From a checkpoint of a small mixture-of-experts model trained on Wikipedia: 4 picks a token, 4273 steps.
Below are experts of layer 3 (counted from 0) of a mixture-of-experts language model. Rows are named router (the router's row for the expert), gate (a neuron's input weights, with its number), up (a neuron's input weights, with its number) and show model dimensions 0-191. Each number is 500 + 40 x the weight over its row's rms, rounded and kept within 0 to 999. Numbers have three digits each.
After each expert's rows: "mostly gets" lists some tokens that are sent to it at least half of the time. This comes from a sample of Wikipedia text that the model never trained on.

# expert 23
router:453619442569430475444532470583529488491539559471468537510582590564457518504471476430523495485492470525544475491457571502491547440481516527540507531500496459476510430524409519440465517453473458502577510612494480446497573472503495508506504489494533520504536521545472566493546490472527516431470507359474513501481474508464552531508497456486509451532478483521515477532506503421475527460498532507502524503474456420545487510480496524462452525506440456474498562480565592547497476498510511452463447545488510507564480503516534521520488477478608429519516510520476525526476431481506509472
gate0:469500476431451488462562510481452458551527485474504503401515544499519502472467498436438502473534486540607485487445506460523437494530523496573531468510501521455503511503471451481509551585448502506512504467419548494443551458423437506510511515537569462518457525546507522524554480481506476455506560533466497558510519500504536471589570474515444471557436556499496478466492573459530518472522489516452527488392423475469522476457442442481493521505505470476569532457589531430519456489464473463465408465458509414464522491567441542564496497476519511522461506494528421495516504470475474488
up0:504501449501431481422523434491534463457576496496470531459512514549553503502518428482541476559504495527580479527432523470461571443432493482502469453575461408511444557589452571551491462596494430504574488531534535456573513464514485524465477468479566468498477410490520497471496496387483442513511541513451475543572474426500483490552567504554493508539450544547535444461503551478493555531558499543479548476453483464499492532489534506435523500516527466474489498502562507436491484496513520504489422520489512536511497486488495528508550542553536520518498576537524520496440492513487510444
gate1:544499456480501536564553509506548522506506460521524469485526536469498540561483520463479504489472427570574552440462548520487527463552524476494465456566586527487578419517458523504548500435581479464473553550479557419510470539499500548554476568474485567483467530569480519470561538484533435495427565503518507433483485541534504496536590521486525497563495505514432513481485459509514495553566510580437528487470531475467444457510492536557502530498526528454561480522529561484448454461519487533436517456433464508525459540496493441542520436534497453460434515471423468539494453478475528465
up1:520482499546490490524448438483474452454514486474498409486487515454562463560561499454483502436550448430554501430502476460524505532507458491455468532454516520585515484542428524482509541521488448480504568502439467534511553461467500514409542508458488539514467485472499514547530531539498526519504490470532507502535530444523569504491532501455496465471521508462515425459517479608490365533563458532516475456465484574476432558538466436482528453576438575512494532502456477485552482545462493566550432513551552447540473543487466492506476516560473482441521442544530489480480535471566468476
gate2:417521511432545521437496502441508515519456535523568569584533491534542509461495448449405522505509433536502492512427499493532442548459521439507500547485449472453548532474479484514529488520504519507573481566505469554497532480450511494543527530517508483517495482565492497505493541536465445454507478513502517510562547624530484434524529536547509533529470462490499558538444441553485484454494417513501566507511405422474515599546539559490475501498444462438511539500512512482471527461480569531472457521537529581498501443449513475429497499460485504473389439473489497483472455497551501479
up2:503535476492559488503462499464574458512522601543513515511532573529467507468500549492463433436542507537553472515469418540514459493460601514574544583453487513524459436430523552482548489525520521437501542581512436524502506510415452466509558491495450469458479507518514473502523497500553496549479464494483514463492505478496495477493489442473522466505555467517492534481460512577486474479470502469492505451484514524566587565485522500543521552497533450461425530424485524539534555406481521476486468555476552436514409495451465425515476472462527536466440574522452508476448507532579476541
gate3:491538505471492545538505586517496514523476526525469490447486538519433526384462525481475433517552523575500518501563535479521488473489471526525480447487482491451529486490403472490469511501475505542458501500482485420548450529434448551495533524536460506473442528493503567501531564460492460415462507455540460440489428551530562503498511522464534518464475462555474487499558431479524531573431485490504456502486478453484461605500512527480573496487501513533544484546573540570492439475490571486490483531577474509565460613453460522441557483478457471484555453494539557549535527526501531449
up3:502486484522497581526530544521499552487465474461517454528483441499504544478528459441433491515515494457490424494508538527457514535573491550455489468542576426474544529537464445535517488528509463476467547559534524445482479458549495520473485527591566468549466527599548453497571515555549485466483546520448594534517479459553485498459528491501496505505519522509455524494546511498489451481506522410438530544506445498527497428522502425512524500623529500524519520468476523522567467533554569543508471454483513468467532497550461515577417452514493491401565431513523489449474553490470478451
gate4:484562456544468491471550473472516462434480506483493548451502510548471521405534468530497542512484490473515511597526560525569542495472473526484474414488583446468525405484442493496503499501469464412512479535455520549516538471540501465530493596556474428488523577536568458419498459515510558510476499530559536520466421484410454621464489504506505542455459523470549460478538479542467563504574537447502430506489510474505527467498549514455504539492543525480522532482486536553487502557488522470511513562503494460537448521514586506520458453487526483522553453451529493507459495541476533437
up4:527533517505430514549428513541468516502551519419584518501527493397493520594483482513460505530433469528542523576580513495531504483564551464579543534494528525535511461486474535456471496472478511482511437467492452469513452498526488521453455504452476516463501528517516560458506491386529473474564495496518528509479452509472487518470506462504551510429539482436456421525534487504503450467501500506438520543593528466598497444477519471531540459526468466474415526471560436462546565497580481447413425534500579493496502523477547528456509551472521481479489464477484492528443461501500533446
mostly gets: " part", " support", "|---|---|---|---", " direct", "gress", " opp"

# expert 1
router:402581435578500478508527474552481480510492535462428530471434497536491456456477436390579490498503512490525480455483597495516507522484478576479507535486493480399520428495487539437513500487498553521567469618465520521536512521527474439519445515528535523498525501541496515482584531481491492494457486420494513469437520497490553532487538490541461419500483497521445440495450539474545513465485535511491460474473498462503490545543507479501485516454517520516424577493583477528509500516467516431501495559536509488526565482633508549486559478506510483589547520456524505498458458498512484538
gate1:466543468541491512553476496469520468521472473456432463469512535495463530502525482434476451605430446584530454500503525519461517478451485514471532540486489442440467395465480395485536570388507462511518558498492572550493504485460473586520377523493500558515514505492415459504602498587545505501478566521488513523497493492503528492600469482497536508514454488518491435502488466520473537481527438552465501495537465518460511513542494496436593531571513532490528499487533541470507443517550497477489534523428530496534531520456483505525491480511534497453497466460462459534492542434448522493
up1:522468465504491512494540469487527522438395488546480467545427566495503547527486590465464451459477511501514507495546497500459516498475519468465531436405582513516566485458476400505480463454507495521445495483465535613526582423514546514494540470487507453572493491537482442506582504559562592476464522485501537476522509403496537500487526568524516506509569483521476440544500509507516452533509511501471558452534507508452507489582451570486447528488489475510463468507483527538459494549454435602559528455513505470496493468530507514464497457498440441484513478530542514448443514506472433523
gate2:466520465511537522497551486500596509489505492497474480572492485439534477486492538543457500514410460504536514429468507429502432473487579501495498498525504506511526539474522490441567561476559509433473505540540448511446530514489494495567421502482560417509521454507489535494548462554499445453461485477465485540445513498477450513513445517563519495555470559544588514457499440523385509492550515516517510513540438432474420436595519562514460507488504496425519512493498445473497531567448517471508464519524459520544564480521484492489495477476526476513511554440518502393504463522510622485
up2:499513545534490540475528511534454512475546482551517506504591534557491497549497478478487469492562552544489545497498447496485446528486515482566506528508492470474468426529553497523526462486504531527503423505532459536530541484465455463482511469493497560418477544559537406529462474501548543476531512500520514469459526420512497464509510455473512502444545479475497505528428509500519484461423590495566493469477567479626587507402497481473495489470467500499399490477503572528503554448507505436487464569527439467517420473394555487476449472537496537482439527565475499534492439518562450470
gate3:427554495493479585449545497523486463443453410516470570368506448491448516490478495535495536504579564432465515484533521481537504495500486529526480438524473468505516527450488449450521458480572521498480545509473493509565543568572478479506474538492451485427510497472488545495538527518538475463462553497527540491418455565499465498506577461522525487490482484569538533475554448490511538486506503525546468465578536556518411521508556501587537407521543619553504479492549441511528482512466566472463474477529489463545502573536515471552555479477498457521501504482520494540475502522465490465
up3:494531515514547524434508490486525442500405392503521518535435431440454479499489515452511520528476562468478455479475535450521553543469462532515498452498516460480462500527439421500541518542529501605495522615571493486488508549491446491489451581521504429432606500550498539502498519510500460499447567516496544449476426459476509494493517459534470474523496489527594526503517505497442473488513504461525521473522516485425484439535531506523541490603523559577452457440479502502526538520514510498461501493490440524473548521552483478513497448513495547577499554552523501537472561550474500414
gate4:543640500540526518457549459456478430464448501505447518481574526444471492463520523504434430481442495520481608511605550456578463564439460550433472519555460437496433452541475489492456481497540539474558438515472467530582514445508562473507556512558510491457480494483447535477551502454513455493488543550448453530484524508483485525499539486446473501456488550457531529498531464500431526476536532488508476496495506546511487471478507482501497434464500503496465527582538541505516500447431576530487505505516538501505518506485475466446508478490555584496418518429530458481491547464514512441
up4:471479525558441496517539461537542569401522469457552510509454491529452497529520536470497551500582496462514488589488453529436441430524561474560538529435578485556602532489451436458492531477468493487457437519500523512496442522448472498482437554478489513488571504494548523539487556520526464506480448485543561423442488557513515541502470549539545519492523498535509488576502530528508427535430458552497509490567513454583521520529482455499497499504455463495520499509518464556477543473524475468485496473508502446519525511539616590473469569518469467501465516482472539526465458552427542504
gate5:472519518524507506506552418485501499502479510499491460528476556576543468557496465525499519491478543587519523424596540520575425457521420550511517608473469545511528492481484463513560477511448498558499548454509438542447551550524509500529546496472395480538456520511479514422541509540559580462421472445522497523496487428529492498486520489465499500515498434510482440435437466489488490461483490500532506594454443488525464521563508428584539556493547507498572513486506528461443463474461508452535486583488522491546498419542520480483471491429484530492492492482461430482528465509480508508
up5:519442434494515544482457495502422585492394484488435458466453560573521466588496555524462475464500507500507473506538557518521501451497457494467458525471476482469551533520489524532500470549502504486543538485511492462392442541522509524523504479468490532506514471470482465438525491523522582472499481454545449520547542479470497472451559447496521482516474432440489505485469540502510454533482400481512502535419437445478487444484469523586457531411534519517506401433519538470456523587476473498513458467430516519548510453512485558499437462465506606469443463513510514450552493535503474508
mostly gets: " ", " Position", " about"

# expert 28
router:399593454577502472380506431547539444500478525457485479499469506507455426437497432445589456468549530504458526467516551442507512520490463533548551544481490444463517457487514480435508481461472515511556494559485507462531535540525443452506478520524523547563442428486508514476583560488547514479509494422416473472446489455508535529475538469541506462492491514523468475476503548471504479453541506451493493522523553460476541525527458456480511497437510494486481550481555429464469448404515488483486542511571534490478542523562521535448534455495544546505521550465493480519560434559508447500
gate0:455491454432482504440439434484485492495438477436508520481508457499389510528536474473483473471519440571500508508470553406546527520576478475471463449523536489451502468492475478472533553546464513514544498474468551525547496468496436517556527490603518534598452510537499532460533547480478416487542495511427455542513601519525561593517515497487464512527466494582518560451528542527478480475514507514529493528467551522509575533546497432490534516484455477479514505459598513480443499491532499508550418481539516520457534440509493550454534471514507497486575516504424450489448512504542563529
up0:502503475503451522452514530490505481487463538506523466439463571531534511492539501494467533498508515451463554504466593530499547498542556511471558506528451512468596514450492411511554438562491512470513453548500503505530475504444484496484444531508487483511535501510559478431527469486496485440515527510497453581562471451420442527487632484474486482562402520454553593504454519524493547489482488496496534510480496442394487523522476541505506513459428427543466467464524442481531573504511515494541526491511483509458519490543519629470478477487462513502562587439481476551498473511515471421
gate1:530512483510576509486475453436472476540444553450489468496503471535397520512439448479518496503460501549559519548489568547473576493471524552484529484474446523410493548398459477529499509485442407490502544440481492450506461531409504551537497526557425528498534488540465472498550488506534490486532443509491545500421478526504515543498455454504435476593572500444526480537425511510517538552512452549525542472423492494453463504563469523534511543544525481535519489509517531486462447467532446544470505499510495443506434557508551558515491550479497562501548485405520449525490526552546448516
up1:532482465526434544566503496538517523480464494540566551472464511521551577521526507501501483508622456494522385515490497475520483488528532506432444511443543456550468443470481477520474495512549523556477510543459491487530535448487559484582476517475539506523524423504504424565511461568512536462433534468532595469528507469516486543484564535487515486515558477501448501535515479566542472476465511518424454464542436440465543470481424508528581448528492536498418464517496428471542470552566557542541465528602522514502433496510535509479519470481525512519537478499482496539447501556554520467
gate2:476494583461527503419507466487490429569567482536442475557457482459540489522457490534512511527538473563503557472457489419534468507504521446422496476501425464497494521496493557563561521575519555509520414546530516512478547483513541491511532452469511532476435508523516494442461507506485444484451543477487473535438474502602469493452500603496505573497454462532566464447516493485471528441522495478587469479501532507468490557465465529450480569480541517472535438498486589501450539458470548571563486566506522544507483485458464504487489443502518522442413485501562511527534492583509495465
up2:501518480559507502492514502540525463521495500474459471467587537555526504573481536472515468495517520510447473500502475453427423511451516538501499429482512437463471509524543515518531441490432471422533491517497455453444518511435471430505543519524453472472514467562497488554531461518497597464528530510484487515507478353496501516440484509456481502494458497507552537480533593512436528425522488540572496477503572479518574471517564441531503455454498500439458465476473551512483580566515517494481483549474473524505461418512515496509447486520570531500493555538486462619491488480517611458
gate3:461508482480482489485527509558468483517595549482423518521544468447429482443499446464488536500537479514477522483518538437556490605491514484534519540511494515451516547464448482483594436489564457506518526485553484504476501566538428527510554437548505433518455539544517443479537515541494471437520478558529515492493498530490450588478527452491486466412480574556420510484597438490569455478535486548547489477486492512525483497551546456491538496496523467541534514477555442564516505509463555397536519485524525484531479524527504559618523512462494500494498465487446552529509481504496578558
up3:547482428543568514521473474558475501477463513477478413495502495460509520451491470444493521470444483492477514518454480570443536609446484544436501462504508469468457539494458480505509482493498508494476512515464655471521526505487468488524488485534538468510527395552531437513497477464467512431485520502487597429566418449568478513458525509470477484505475514489506540447520521495464501478514505481410578480448498447469468452544553554470501491553515463509539489416433539498525514540501455528479544451536434504511564485470479535491491471494425524504507488496473388537470498542498490399
gate4:523546473533545498521507476464417461498502495504518414521464559487479550449488569536470392470472554502465549523601483515511500541505479467497571483515509492398483533504528441521522552475482479508576386528484531515497467548534493499548483590516499472530502489483518538430511558509512469601520464509478535486497472525407604559467521471540545485521493540491495456456545526526421535526479560441471560499537484477545516522503521487503522450430484560525450515514472550470517488498493507494525526508466438438505553520509580504512555470488514506568496462453519537412498438506468426523
up4:441495551533457548529527464496475493400543507507497507491493586501508557499514450527489429514411448471399502527602493475486470528560543486538542546509515560442550566549536510483521553444513476587525480488470474491492437481536521475511545523427491540460540422448512576501460498460619512539502488439486525459473453483425514519495458439538488519457496443473492463497550504451480485434520580512446533548540529493471539513453453462544504455517412524478508517509529513486502567473469480499496528562483538522518523551504579527494468536424541517501463519481495488515479484420505479544
mostly gets: " dec", " mov", " them", " prom", " rest", " result"

# expert 29
router:446651521586451467525535462514460501514505469465461539527494545504486503512449502415570458484524474489507479490483576495529470495547499543491482552451462489412491449527486534461479516438499478491542477608414495459457494457496489457523537524549567544437558493530484489506567501510538573448512472463466519470485465506482519553476520474518487450541477543518491536483553501470525488474476531502487434454494519495490506485505507519469403535423537503513465570512555432541503497537503486395487483596474475559530527544479466576532547570495577472469489504461480502501464427546466480527
gate0:517537507517527509427460498492477481545448486525480539473479546469541476492479513444455505452565511519529493477511546386538465545509415513573564443469511477462544546453495519472575521510550467507499435524472480423496556519416431551553521453482543450453438503578512427486493501487483455434488522526501466518470512520535540533558525495500426518533445430568500491529513536536508559521536501414497562446453483495535510511539449455516470484470532558511559440514520540480485496556507471464451453553524509530456501535532463558558583501562526473563452491559525468477530580470532532523
up0:503401439441537468482557539455432522466532494505434468429472526528531493497474506534515523511597478516481490504473519597455533475470494486424487508580548561527558498538430512535460456571493484439491508490487428461460534498533527466469509510501499518489575465478486491480484522459562516529575556499464468543501514469423485428482453507406478489538497530519512536537475446450433444503429397518462509582468460480454468555522504567502541544538445464528515552487506503559500516543504515507544424433500459544530527459482527490514501473516492508438531539517523527496408461470494507443
gate1:507517480457543497552487448435455500569482544462448540494472495495522470524512481432507448469463526536551508483547555522498517515511466570438536477471543528465512495504448482535478539471563480470491490517459502423447455523490538524516505538548460513549496518474466508548591488595565531508512468475523567474497520573521584579515545486492439477488476533509471563509499449552477470479476465471421528451467505439468477433452499500493628546483531544521487553510511492527451394550517461524534475495540430480498518501443520502448548494547531517492487466427453622571506514519450491453
up1:532514482549536532518464453510556552493446383531514533507462536516506525494480490419530532492504500508526526444486443514488432491477482516527483558499585548527509431408554418506438490480461513562513555465503517542511553474489516512451550503441535411515525483519529499560499485529567554550521519409482482518476521454483499489512448535487453486547534558487601477495498427483492487525487522597461548493472494542500490524580527485438521451569387494511465574467433538416514494541471509613501502519513554510480512512499510521486462507483426486493534522478521526539479483541489487444
gate2:492545476518527548506488514523508557485492456445507467512501474400483561516530452472440574523472459532496509475465523476534495472461522466509502423499458436520441512528532543517566503541481414533521561469461456477480493532433471513550521453464523520513501512502610544448498506546475504490433474478495541499460496471519530469545476537533550532429534509429556517558516468493483618509481452450557416487508447388488514528506569474580459504436513474436546561484488517465497531525453457496560491507520469505517611475516492491547487547582485471508519421542473484556508529530502464451
up2:513490514476542568548539547595501494507547528476447521463480502529525559509460535490519460437459525486425464519503474534514500539480492464516465437435549489487435469497476459522523453476539531438443486492489404425428566523493512494494555495474438487506592448501482487519547444509524554486505500500491415503506484442526537471560549471412470498483447568557538492482455508554472516498482517580584457470441547577570539550462506532503512539549497565482457496471509490499497532524477552523477496549549526431515499442533539506464529453554493509529421573530501452583507523538541567486
gate3:490544516463425508480527483540465589531510506496477515499538513591477554470434466506518449513539472516495534578461506541463513552538532472595519484482490491417494506522395514491448499479476425485513500555459474449448479511486404471499483501577521565461555527462478487472520530495544490405489559575524450467485451556533548549585530502555532503479584543521492469511599496506543509507464505415540498475494516528500484502523529505558431527457503529544482465503537446552446499516467489449506483548465578468501414582520522493542487549499562492532519526528468510515469510571482498465
up3:534426486500554518541476466524542427485536560462478504525461509455507417426468479473493500500490526548470431546572570539483537542498555531503471515461513454539483470486441507524605516511496545580480571511472490503562508479508502525481482504582506479507512522520471480604538521486511496507505478488377578441528474461587513541482484497493479540522440550510516507484491534475525405498534502522468578476521472490440550463531493537450515557544465512493555482521506508439435504521488511604511530486488474524526518468406568456546524475459466505410545511502471561546532471486486437542
gate4:496524445546496494500546438468479464467542499533480509457535548463503469440472441491534525555549438475513550556567495455515464545451481484438584426480534452506532467472485512505453501506558533456558427488493518472528504479450528552494468575529480507513492511509492519410520485456487472522556476518469468513502488488420513563467484530465441523501465501452477482582564456639497537538523475500486488501459532448513531468513544529445526524477463533476404553492538576488451461482474582444495478507423473490511509485467573432467481438462539564495450502450544499473420416521494514537
up4:449527612542476581545481432481520473489539469482465452484470495542478475518508511491479544514505391503541568606536526507544506519545484466524564524483465454524560488472440456460499536497504522519495497521441532498479458470476548491467480514464527549488482442514524525481465552403516492485526433495429572504501540494471511525489520514463565519416508498525415476483490458563514410484446511480487531480520524515521505499505432440450492467474423477507562441522526558559525606452560495490428528478463463481498531466487557508426505627492512479534508484496522479551461487487498554531
mostly gets: ".\n\n", "==\n", "\n\n", " |\n\n", " =\n\n", ")\n\n"

# expert 27
router:422632492607454568438535437517473488434490480500513514507538527540443493545492405473531532501503551462491459520479509496573544503415495540498493541523454463433492422498515529424494495446477501533516462573498478478458501465466495436495565471539512527489511494521455538570592518453538511516503478433463531407473510472538530485477535507511509429473502478420539473433501523477555501482515532511532426459513545474587500517557467460445499472435445487476459527491547459576479485467426516426459454508479470504482518479505506517482518509484532484483521578463511523550471484541510505501
gate0:453560479446481490407436466518449508546497467498454509433410480495462486506523428456436565464479480505501432489474511402488478449488412506552502472495479525437561397475437488473455537584480510552496491514474585506465581485508507465529497569529510543501481499536532474489524578486501464515541527512521502483485518458510471584496548535522394487485464469567544568427449516512523440510552480491506520542462538511496547504562492482426482464563465475485493510487533508464493521518533440478526437491483480483482509533485519542602520530486479544467491552501562453473566535453544510474
up0:529533497456472509385521453439426544530534505478510469454427549579538485428540427495527523445524524552486543494510527487472563465464502529512477490463454505534510445453483495516518506513473425526527456524448474503479504503525507488507508593522496512477623469505575497509496504467483438499503545575467527474478557504526469523444572471555451509466481486506539562474471553463509456474513466532464467498502526440450515487507512511489520481532471425513505589478524449520525586549471512422475433492427450550510463491499572491553595581541534512482559545544539459500464479464506544449
gate1:469469465532517487558511564413533444507463592559466494432566538504502477526454468513512495515510534609545504476500536465454591520447498537466507443516488458455510501424487459500482475523504467506462557493457518411485510524450484482488546538507488544494464533541447456537562508500507508507540465479481517468443522478488449508512522502420525478502526528498494513476507509553549553547473463561459469439454476476461521538497462539501562538466502587447492484488573582564402528510448417531572499554402453427511494507470483444516479455495515517519470469484527486576496487510568424512
up1:556465411496495485486468479476484469475512503507579503513532483463485476558521488500491518490509504464593511493481507455559504477493509535505504561468549591523512462561463475543516553561489530456479526553452521449501491457496447492471474558477518530541435460461456478578557520501534461447512521522452553549517467435500437449492446460455446435512496463443535414484546585592548470521474525546440545462481525492452482550558471482495482460572496494555458496577506542473504487489494535593590472577486486495491434483504448498502448539517488494465499469442515464499464563523576460417
gate2:521566501476505580504520506440453519485520479514540558497448451477565504499484515524478532527509490559507524457508473516505450470449505428486509501512532479441518467506553451509535470540464497541486436548444489505451550502459556525552604563509566491503526476564545475540525534497486490463437496500456527514511521553537477484384519566494516448457527499546514467464467554428449527491509444492616512507512471457496418474555541482451466540494474460482534504443544528546526520560489630492539412540443468553490567449404498553506504466498537555478495519482493519511495462448512492439
up2:511526556522564504489481523529524468526548475467456487443515508561517545491447506515515438457452507529450522447475435553524529521467514481539536506490505536486478494513560449547539561469529514504499531515475418483425436550469480474475478525472535470504575509507541432499519465495503482549529490408407458518496470530483539509534507454422475486497510489548560545478496543489423574519416488526559470515482609466523515482454631523538495551495495476551457564536482570470447543498469532485476517568550510536507419496463492494482417449513475513480443568546442476568477498472497575504
gate3:494552495539492501509519525584460494490433480470417574476422415521471522485517497488470511454482541509537509523470559531587479474476510469489549467537494566499507563505435528480530499494446434466466446510528499498518522491511510523545494485547524497518528559448477484523530624438552507439498550450499483482484477566511507576490499513549556472464559555521416474500550461447532555445495520444504426480527491500530476481590559554442521464539527490510476476486522469549546505488374551501468554448508503467494510499489476519477568449407577471517477551458474539450502464540514545511
up3:493495451570522515510535549511484516449473503479478518567498455501475506484486481432490554504454533438475450505494533507546464546449454500501487486491492523465429521552483442518532564481427442576499498534568505535455526453476510571480526440545534540517501471496513437546531590478538555431470522434463514455520500523539549552486549511504545513496577515469524493513537534477555474431481498479418467464474511451519455456645565559427448477573488499441500474519482490530497499545424492505493503466472446486481511433517458429513418449472562560454445529486510531556464463476535487509
gate4:498589463552494452497560515496483459493511551468498516485465540396496494470480524521510456490509478484461513547576492512598489509448458518443446475557582478426542495553483434449477493487576484476572429522557518507470500504538483532528499528575527529502557492530527494501508554483548483592518497532458538510457595513487527555485543522541462510500481466479571390529514472522416509574527517480474471526526484469516499558513473503504571533418528490441521477429512498581499463506523595490525504533496474543468481468422507492440510449486512517498493429436479534407493484490486474505
up4:469571565535420495472530513553493471500555511460527577477471465435461479548508545504536501483477457543519492522548446550561438442490502487469483470537507497467573604512478413460518542499514475510519477487539494513435524533538537504502516431539534480407503484555519538471456524473549532535489482508497540485489509467521480535462524515535490493511485493477607407482444428491442496539496539542501460514519518452581462478493544466485581497397492479503529447446528382553507577492555556478508496523523489487410464483494536592459532471484439508501485496435514457502496518488526475449
mostly gets: " University", " appro", " worked", " invest", " research", " education"

# expert 61
router:458603521588533498460553442604573496499511531439446509534466473575458453458523505400540527508532583484535494468497550503505488564498480561530488513499448464428424465510524516429482500476539475534537502539472483446520535450481523480439462480557520589476548482538571552450544517515520520486484473391463478443471490468493517529490522488495511443485516514504526449506499558514565488444502564510506533525513539472521530518530501527428504481487546446524494512497532503519509536493490465430542452499506474474489518458560505558528557502496567576603563533473469493499484453507472500585
gate0:507547506482486582448527437528480496531451467522543552488512471500479480506415432469466521454506520535587466489475567438488481521523512460567497558506486475447493511524438488459499528594483511492472555471477532601451513479517506469560466472509504551495525453449550539501531507447523474422526477535485507463441552518517512487564474500454527476522500479520555473481484565522491456431471554508536498493500467465502554580450482511524516469477447540411554574444517513493480503507485493503519373477447492472546472465586459557590594481525567553547517505544543462535475485446504544513
up0:511486487489476472480511446412499536494508535577496491433509529486547457545520514535430548590554460547497571490445521444466432453449451496485494457481460514512510448547560530528500455501511503521466377506467505460500509552402490480474540500557500490443531448566483541516499512459485420440515523538487460526484545430478488549502550512498459474524510518498483586503532501543437469586516508472444596565486552469466475495513484456474524496559468496499467411555517508516469545529478511449400563458485521562439549487508493562505481463516473479494496536517503486442433442452499508531
gate1:530471433542504486508540532492517463498484458482533485489467531542421513529521527421453513467468552523504519436452499562441493481439498563453526470474482485421487480448468483489475466482509445470518498480507430424466507482421555571500446519564448543445565506487512480393556547502557403493531515572410492469479483544519509501527517483550517463571529511515456474544484565541573455491548519541464462499443470488427486557433461535526478529517490488456540529432506554498515429535541478493510481450544429504490529544523520497556511484469478548447496474421463531509472546452492448445
up1:495472494494490501536417505515552472471500436492536473494497533475513346596475530446468488500505492550487516439531448497471492594466530485468469586524518514501525481441575475497468579451538504601444462525446481555496539512470506454436541470408464543508472483516516517547540505518487558526507509434509493504480522540439499484471450461432485446541494475535502489503464450555475380499516485581484555425486459500481472533516466567499475453590495567482496508516483502495487497503456484478534523490605521463523493493470475492503434505467502457572516504454489543506546476503546444492
gate2:496526594504504570478499490511462484517552489525536424557438493505526478507499499401580485585462524552468551492463500408569433497544589497527550573512448474470495529544494508524555491533512498516549528553580398496541517471482506513560480486457501553520550490504549530451527548543490465517432475472475472556432483547557440531423499496522534502527454478491552509488413486510517485502541493603580507537481461452480443518495524471482521557497470513472535514450508527476497546521505467492519444500472474482527531486464465486491552510518564497518469542457494541612525457482546485430
up2:506485507492549477456534483526449514476507505449557542442545495502499511509449526538493456473507466495531478482438495506521542490518479542482500450497518513489469499434511464545546477452542553375468548497516499467447532483421417458585450461512479434460506490505486457446526441493578515463584490547463493548493537436515494525487509424436498506496555497525497468536581527567462520527478500423507445472456491517553520450522485544543481470499515448451457495471496437564492453479400516541470503554500504530512442458495543471417523431480464497475547435526414440521484593567491440487
gate3:525537528533543503458501560541481500500516502507436524473525451546502460371524485530457524545483570489530548467502493482479549532510535514576542476482496509471490514485465498457515527513523426499501501526434506495478499618499483534489567448568493479478459589549512534439528531515543539469541560549525446483527510532505487567457500375484569464469497498536466485501490489504547493441531504480499515467582515501460414501511525487505556493542535526538563513582532569545516519483496469425465490455585545610537480592509500486551562508478525452562495509487473474467531512550470488565
up3:503492465526577562479512580525438497438546537432509458571479454500507462448577509477436510492413547516436414453473500537472481536440451522471505464511465488462435540532478509489480458520463478530532560528481430487424507504430550480531487491593509443478492445600493471509493498492545481524463543454402426481526440473502537491495524481489493504522471507560577522531524565480488455435483557441461502444532468464490446522435598456454503503545486504490493494579510526532509562522507511496454514486548485463481504489517527462470473461465550530498562491551468534484428524496496440502
gate4:535496480561476494497572454464505477386499477519474510475452480504442488448479479555423489484507501440515578502579483478464465513435503557477562498471553455550450483516516471500570545512525502505485438524434499536473496465466453502536428538603499502489455489502527503519527497487509467501463464464464447500476416440484562470511543523564487560515484459428418485458554534595472487551507424477438464501514529541513491508482525478443547576460536456428540486475520573554542454516441469567520574502529493494524497511454552490500496400475556536447513458533477496490490499475459515466
up4:459498547559433506555517512469529493448461493517538534600473524555549466529508609506409479533453441437490573463548412468409514432500499479521481524431486497546593503476492461478505535482478515556438488493479450447491509496476439528488468483492477506465482530531503540448496464365534523471490449471501483459457455488528511520459507458503511523493541443443483482469439446542486461536491463569420466572500487522504496458512514511503567478473471507488476467476566528468536488502491519527517573466500513459489500480439577523496448480425520508437433510520489410563499535509458482483
mostly gets: " e", " def", " second", " Pri", " medal", " season"